config.yaml
experts_per_token: 2
d_shared_expert: 64
activation: "swiglu"
router_bias: true
lr_router: 0.000696
lr: 0.00347
batch_tokens: 131072
dataset: "wikipedia_en"
Below are experts of layer 6 (counted from 0) of a mixture-of-experts language model. Rows are named router (the router's row for the expert), gate (a neuron's input weights, with its number), up (a neuron's input weights, with its number), down (a neuron's output weights, with its number) and show model dimensions 0-191. Each number is 128 + 32 x the weight over its row's rms, rounded and kept within 0 to 255.
Before each expert's rows: a language model's description of what the expert responds to. This comes from a sample of Wikipedia text that the model never trained on.

# expert 4
It responds to: Sentence-initial subject pronouns before a verb, such as He, she, It, they, and the name-start pieces He-, She- in Heim, Sheamus.
router [134  82  67 101 150  53 127  93 142 187 140 106 126 157  66  99  82 129 142 168 124 114  51 107  87 138 121 133 101 103 157 166  85 151  83 110 135 127 143 109 138 147  67 135  93 111  95 129 147  90 123 136  83 134 131  68 152 114 131 115 111 161 164  78 106 152 159 185 136 151 157 106  93 134 169  96 123 137 140 204 161 128 152 158 170 157 152 113  77 120  94 164 119  98 104 108 169 132 108 179 178 132 108  61 165  78 121 128 109 134 180 160 122 127  54 150 156 121 164 145 171 158 105 142 163 129 139  88 106  89 170 152 144 115 164 129 121 129 203 144  77  95 149 129  87 108  89 144  82 120 144 167 145 131 198  76  91 126 123 127 104 127 124 163 131 130  83 205  71 123 143 131 103 150 101 157 105  51 134 126 133  75 141 127 154 114 181 102  77 142 111 139]
gate11 [164 102 121 167 135  52 162 113 117 173 130 118 104 163 143 120 106 132  99  94 130 124 134  95 132  93 118  85  81 144 106 137 115 141  77  81 156 130 145 116 179 148 142 121 141 115 118 168 114 107 100 156 129 119 105 135 127  83 136 125 106 139  63 133 121 126 134 146 129 186  60 118  91  85 113 100 113 145 124 118 182 190 110 156 159 134 179 157 103 132 185 115 120 144 117 120 155 162  50 207 105 118 140 157  90 133 112 107 120 134  61 240 144 158 101 118 145 158 142 124 100  88 149 113 178 168 127 150 149 151 136 179  89 140 111 185 135 129 119 126  81 159 145 166 160 121  72 149 141 139 129 126 152 201 159 122 190 117 181  88  39 146 115 114 139 117 131 170 158 139  69 114 207  75 130 133 166  76 162 121 142 124  88 122  76 148  98 118 124 160 154 179]
up11 [ 78 129 135  99 115 175 129  96 141 127 149 107 120  97  81 171 158 112 128 214 186 132 141 147 140 125 185 124 127 117 169 158 155 132 143 169 106  83 121 160  95 143  95 152 139 132 202  90 153 148 159 115 139 148 118 133 151 184 119 123 187 123 132 135 134 138 120 128 100 111 124  87 132 131 129 135 153 134 136 115 125  96  96 111 104 126  88 106 154  84  87 143 168 117 140 116 105  50 193  80 132 169 104  94 206 145 122 168 144  62 196  62 132 136 153 146  89 144 136 141 137 171 145 146  93  69 101 123 162 114 126 109 200 123 156  75 121 124 142 105 178  77 148 111  96 135 186 138 133 140 122 142 146 101  99 135  91 110  66 168 176  68 180  97 151 186 151 121 106 129 161 106  51 126  93  93 157 146  72 145 109 154 162 146 150  49 114 150 126  65 126 126]
down11 [194  80 134 106 101 108 136  93  87 225 179 101 150  87 116 117 101 144 139 105  67 111 157 152 130 128 143 100 173 134 114 165 175 146 132  86  95 105 106  89 136 192 137 192 120 135 101 109 156  58 108 159 146 103 159 148 180 179 174 127 101 105 131 132 109 144 141 152  96 169 130 125 150 120 165 182 134 126 112 100 107 118  86 131 183 146  63  64 125 196 114 142  70 139 128 116 140 108  94 140  84  94 123 191  86 111 131 158 147 149 119 183  98 128 116 163 155 170 128 152 145  97 162 178 208 149 123 133 100 141 161 138 143 141 143 178 112 151  98 126 139 110 100 113 116 112  56 130 178 173 215 108 170 159  84 152 160 121 114 188  77 119 104 120 129 118 156 143 177 116  84 117 128 124 165 143 128 132  93 130 148 142  98 203 126 103 115 121 108 135 151 124]

# expert 29
It responds to: The pronoun he or He, plus short common nouns and pieces like age, death, due, mother, me, and fragments such as ou or e.
router [124 145 145 194 149  49 110  90 140 195 139 101 122 125 163 176 149 136 137 111 118 116  89 132 123 103 139 131 108 116 145 179  76 141 116 127  94  85 105 153 108  76 143  37 141  95 106  84 111  85 136 155  85 150 162 104  84 137 143 160 127 131 123  99  99 158  87 156 115 173 132 145  92 138 179 167 141  90 114 173  64 124 139 155 152 120 138 130 171 159  94 118 101 117 100  68 168 105 151 131  97 110 189  43 178 134 123 141  95 129 160 177 168 116  83 144 134  86 144 113 156 115 124 125  66 122 155 114  84  80 120 128  88 174 107 176 143  82 120  96  98 134 139 122  79 169 111  97 110 123 158 195 121 107 101 139  98 102 152  85 126  95 177 133  93 178 172 110  63 106 133 142 113 148 116 190  92  92 110 101 155 170 137 138 137  86 133 152  73  74  89  87]
gate11 [143 108  67  89 118  69 117  97 160 117 183 109 128 129  82 190  97 144  82 156 114 162  99 126 163 144 131 125 140 120 128 143 123 121 142 140 108 168 126  78  89 151 158 144 133 105 167 124 186 115 107 137 112 181 180 146 129 180 180 113  91 119 138 142  80 141 178 184 164 105 119 114 122 152  95 145 164 158 166 199 132 134  97  90 151 115 115 138  45 148 189 174 208 144  64  88  85 131 120 131  95 123 124  76  33  94 141 166 145 148 124  91 161  90 110  84 134 143 184  92  94 163 119 143  55  83 123 116 134 167 152 120 154 102 141 125  97 151 164 199 128 136 140 141 101 103 139 160 168 141  81 128 121 142 178 150 129 129 167 161 115 171 119 127 146 167 172 154 118 149 156  66 136 140 149 113  86 131 137 147 115 138 118 181 127 168 133  65  95 104 101 110]
up11 [167 115 118  97 105 114 174 162 140 107 178 139 109 131  96 111 102 157 137 110 120 120 142 139 147  64 137 182  96 116 117 101 131 160 107 120 185 138 170 119  64 121  95  99 132 153 120 177 159 174 159  85  94 154  98 160 147 103 153 121  99  80 134 189 168 138 169 139 101 133 126 104 137  81 158 102 121  86 140 146 147 127 150 138 130 144 166 218 158 145 133  96  97 131 122 129 140  95 190 121 183 118 103  50 176 141 127 210  78 120  65 105 118 149  87 155 121  92 115  87 150 137 135 116  72  84 162  97 112 160 136 157 189 157  86  74 145  81 130 212 113 123 114  67 149 107 112 155 158 141 107 132 146  91  71 119 149 132 167 161 139 159 124  66 111 180 111 149  98 142 148  91  43 140 127 142 113 141 130 102  89  97 102 173  92 150 147 107 122 132 185  98]
down11 [168 132 141 123 139 147 168 139 172 169 154 125 114 114 103 163 167  78 121 123 178 159 137 120 115 193 133 154 124  52 165 131 165  69 107 123  85 130 126  94 131 149  95 211 105 105  83  90 112 145 104 121  33 115 115  97 138 116 121 115 111 146  95 109 135 142 164 131  66 112 139 127 202 151 152 102 146 118 164  78 116 129 120 116 135 125 113 111 141 113 151 181  86 174  89 155 135 136 103 144  98 153  84 147 124 133  94 157  78 138 150 156  91 116 147 130 114  94  41 134 100 128 137 108 101 136 131 106 151 181 140 132  98 154 134 156  48 138 179 162 187 131 124 172 140 120 146  86  62 144 157 107 109  96 129 132 101 107  50 128 135 112 129 100 180  99 122 107 153 125 109 137  13 138  98 117 134  86 130 128 127 118 196 116 138 143 193 123 109 207  97 160]

# expert 37
It responds to: First pieces of words and place names, such as ad- (adulthood, adipose), inter-, Los Angeles, Long, New York.
router [ 83 155 159 104 151  65 102 147 163 151 162  89 148 119  86  88  81 118 165 123 155  96  99 131  96  72 101 148 191 110 104 141 130 102 150 144 140 139 106  54  98 100  90 134 126 137 103 104  94  91 120 188 100 127 155 110 160 174 112 146  67 165  57  77 116 122 175 107 130 195 144 146 155  94 124 104 162 105  80  77 106 124 172 161 123 141 122 128 190 113 169  94 127 106 133 181 179 140 128 135  93 110 116 117 124 156 144  61  92 156  96 178  92 180 125 139 155 132 167  97 114 124 187 153 125 160 183 127  55  96 158 170 108  69  96 173 162 136 150 150 169 103 150 148  78 178 138 171  86 116 120 119 145 169  77 164 104  75 125 153 165 143 154 207 115 159 130 168 151 162 123 146 111 158 132 121 129 105 177 128 134 122 140 139  90 161 141  90 142 125 114 138]
gate0 [123 106 110 166 121  87  92 109 123 154 135 100 131 108 169 128 141 175 106  87 124  35 119 170 181 173 136 131 106 129 138 152 158 142  95 118  96 124 106 158 142 123 175 126 106  79 214 145 110 141  94 140 155 139 102 116  54 102 189 112 106 118 211 169 163  85 108 134 149 181 170 130 107  94 102 152 161 116 123 137  81 139 171 130 146 120  98 129 177  66 133 148 133 134 187 110 156 168 152  71 120 102  68 170 100 140 127 111 129 120 175 178 117 135 129 152 146 110 151  82 116 134 161 189 161  89 106 150  81  93 114  98  88 183 123 152  82 165 102  84 137 144  50 145 136 143 101 156 115 131  89 100 182 108  53 106 137 152 165 130 191 127  97  61 100 151 160 154 133  96 103 155 124 125 179 129  87 127 141 123  86 125  90 108 166 135 118 141  97 141 173 119]
up0 [166 110 107 123 158 108 144 137 125 123  76 111 165 211 160 192 153  68  62 103 131 142 158 124 130 135 166 103 167 117 171 115  94 117  85 133  80  70  93 137 131  99  67 133 103 128 189 145 160 181 102 139  89 121 116 135 102 173  74 110 150 166 172 115  72 139 139 113  94 163  99 148 111 146 124 140 126 127 178 116 112 139 196 109 137 109  83 159 108  77  94 155 120 203 141 127 128 136 122 113 110 140 156 124 102 108 195 141 159  44 190 134 184 178 155  96 104 152 152 114 186 100 136 144 150  91  84 159 137 138 151 130 153  92 113 133 121 130 134 120 168 123  92 183 110 130 133 163 132 156 179 123 135 123 134 138 103 136 114 135  67 131 112  54 110 114  97 151 123  85 100 142  76  72 124  99 124 188 114 109 100 152 124  60  85 107 112 114  53 129  90 129]
down0 [148 166 123 136 139 110 147 150 150 158 157 115  95 106 113 116 134 116 153 156 176 122 143 213 150 138 119 160 127  92 124 132  79 166  84 160 159 151  84  92 159 154 165 158 167 102 111 104 153 118 149 121 116 119 150 103 115 211 132 178 131 114  90 162 119 147  66  95  63  72 108  77 129 108 145 115 110  84 109 105 103  92 197 143 149  99 199  90 157 139 131 159 144 101 112  76 130 136 192 151 155 137 186 179 149 146 180 123 161  89 119  92 158  92 101 146 141 159 124  78 137 133 142 167 114 124 174 168  65 164 138 123 101  96 153 229 118 135 151  93 139 106 115  98 126 128 159 151 132 183 102 168 134 122 101  83 159  90 105 118 141  96 105  69 127 126 197 129 138  77 103 149 186 133 150 133  89 124 118 128 167 123 167  96 122 125 106  59 127  93 115 198]

# expert 48
It responds to: Opening word pieces of proper names, mainly places and institutions, after in, of or at, such as Sal-ford, Bas-el, Los, Hong.
router [129 166 129 165  61  46 142 103 142  77 156 157 108 159 113  51 161 101 127  95  72 134 155 140  85  91 170 109 104  79 157 162 125  86 128 144 177 136 129 123 149 164 142 149  90 103  86 101 125 124 129 173 109  69 120  96 154 181 141 111  99 148 190  83  72 160 153 177 166 113 171 111  85 115 102  99 121 116 145 161 141  85 133 162 140 151 181 156 119  76 108 157  88 120 111 147 111 139  88 106  91 154 122 139 127 118 106 113 134 122  98  91  88 179 153 128 144 107 123 133 104 144 147 137 127 181 119  58 125 128 171 124 129 153 128 126 184 151 131 133 116 101 101 166  77 207 132 112  68  91 177 148 157 139  78 171 105 125 162 129  77 116  89 151 125 106 141 179 136 137 128 199 171 116 153 159 139  88 111  46  74 114 157  68 132 133 132 103 127 147  93 172]
gate0 [161 136 153 117 146  87 112  96 143 108 149 146 166 146 140 104 126 159 115 149 205 128 163 140 175 115  77 153 147 153 135 146 154  64 106 138  90 111 152 174  88 152 110 106 102 103 183 170  87  98 138  71 141 108 145 193 129 160 170  89  97 113 105  27  93 117 118 120 151  45  96 130  87 137  79 130 136  66 119 153 114 129 141  72 160 198 109 167 140  78 130 100 104 102 126 173  76 154 137 182 109  99 117 151 141 144 129 127 156  85 169  58 165 165 121 211 161  97 160 143 132 109 130 123 132 111 121  77  95 164  69 111 172 158 143 181 147 154 180 138 111 148 107 120 148 117 164 118 153 115 132 166 174 143 134 159  91 128  86  88 103 117 119 117  90 100 120 176 112  92 123 104 113 119  92  68 121 118  93 100 164  81 126 114 138 163 184 156 126 109 112 108]
up0 [129 167  99 131 113 104 141  94 115 146 144 128 101 137 148 113  65 146 116 176 179 134 142 107 113 109 136 149 155 113 166 149 155  52 115 161 137  75 156 121 104 140 113 107 100 131 131 153  84 142 142  91 119 115 139 157 146 183 118 149 150 113 120   0 136  89 103  79 107  99 105 125  88 153 101 117 124  96  87 190 151 101 156  86 160 142 158 143 111  60 122 131 114  99 153 134  98 135 188 109 112 130 133 124 156  65 111 149 150 167 178 116 153 148 168 214 134 116 114 139 149 114 125 128 133 108 119  29 131 123 126 150 169 153 123 144 126 114 176 101  84 101 122 121  74 138 190 144 110  76 169 184 113 134 119  89  57 131 123  96 133 119 137 126  94  99  98  96  88 117 164 124 160  85  60 122  97 123  75 162 145 104 110 129  94 119 142 169 162 177 159 170]
down0 [ 73 209 122 174 141 126 175  69 107 136 105 138 123 116 187 111 102  97  91 151 185  85 128  52 128 141 122 166 147  89 183 126 108 135 150 223  45  85 113 145 134  99 216 115  83 114 146 115 142 109 156  83 171 132 136  91  83  65 105 118 122 156  73 138 113 131 175 115 160 149  94 126 159  79 139 123 195 139 148 159  89 141 134 146  91  96 120 141  95  80 128 121  78  91  95 125 136 147 100 114 124 156 174 108 147 123 138 133 121 133  92 114  78 113 117  85  80 154 112 154 101 142 166 135 115  70 118  56 130 153 123 103  78 138 141 123 157  82 142 161 110 100 151 117  99 113  96 147 146  51 127 111 159 116 147 148 102 200 121 143 110  71 109 145 119 117  83  99 132 118 117 134 113 142 122  64 127 164 166 122 133  71 135 158 106 146 157 140 153  91 145 147]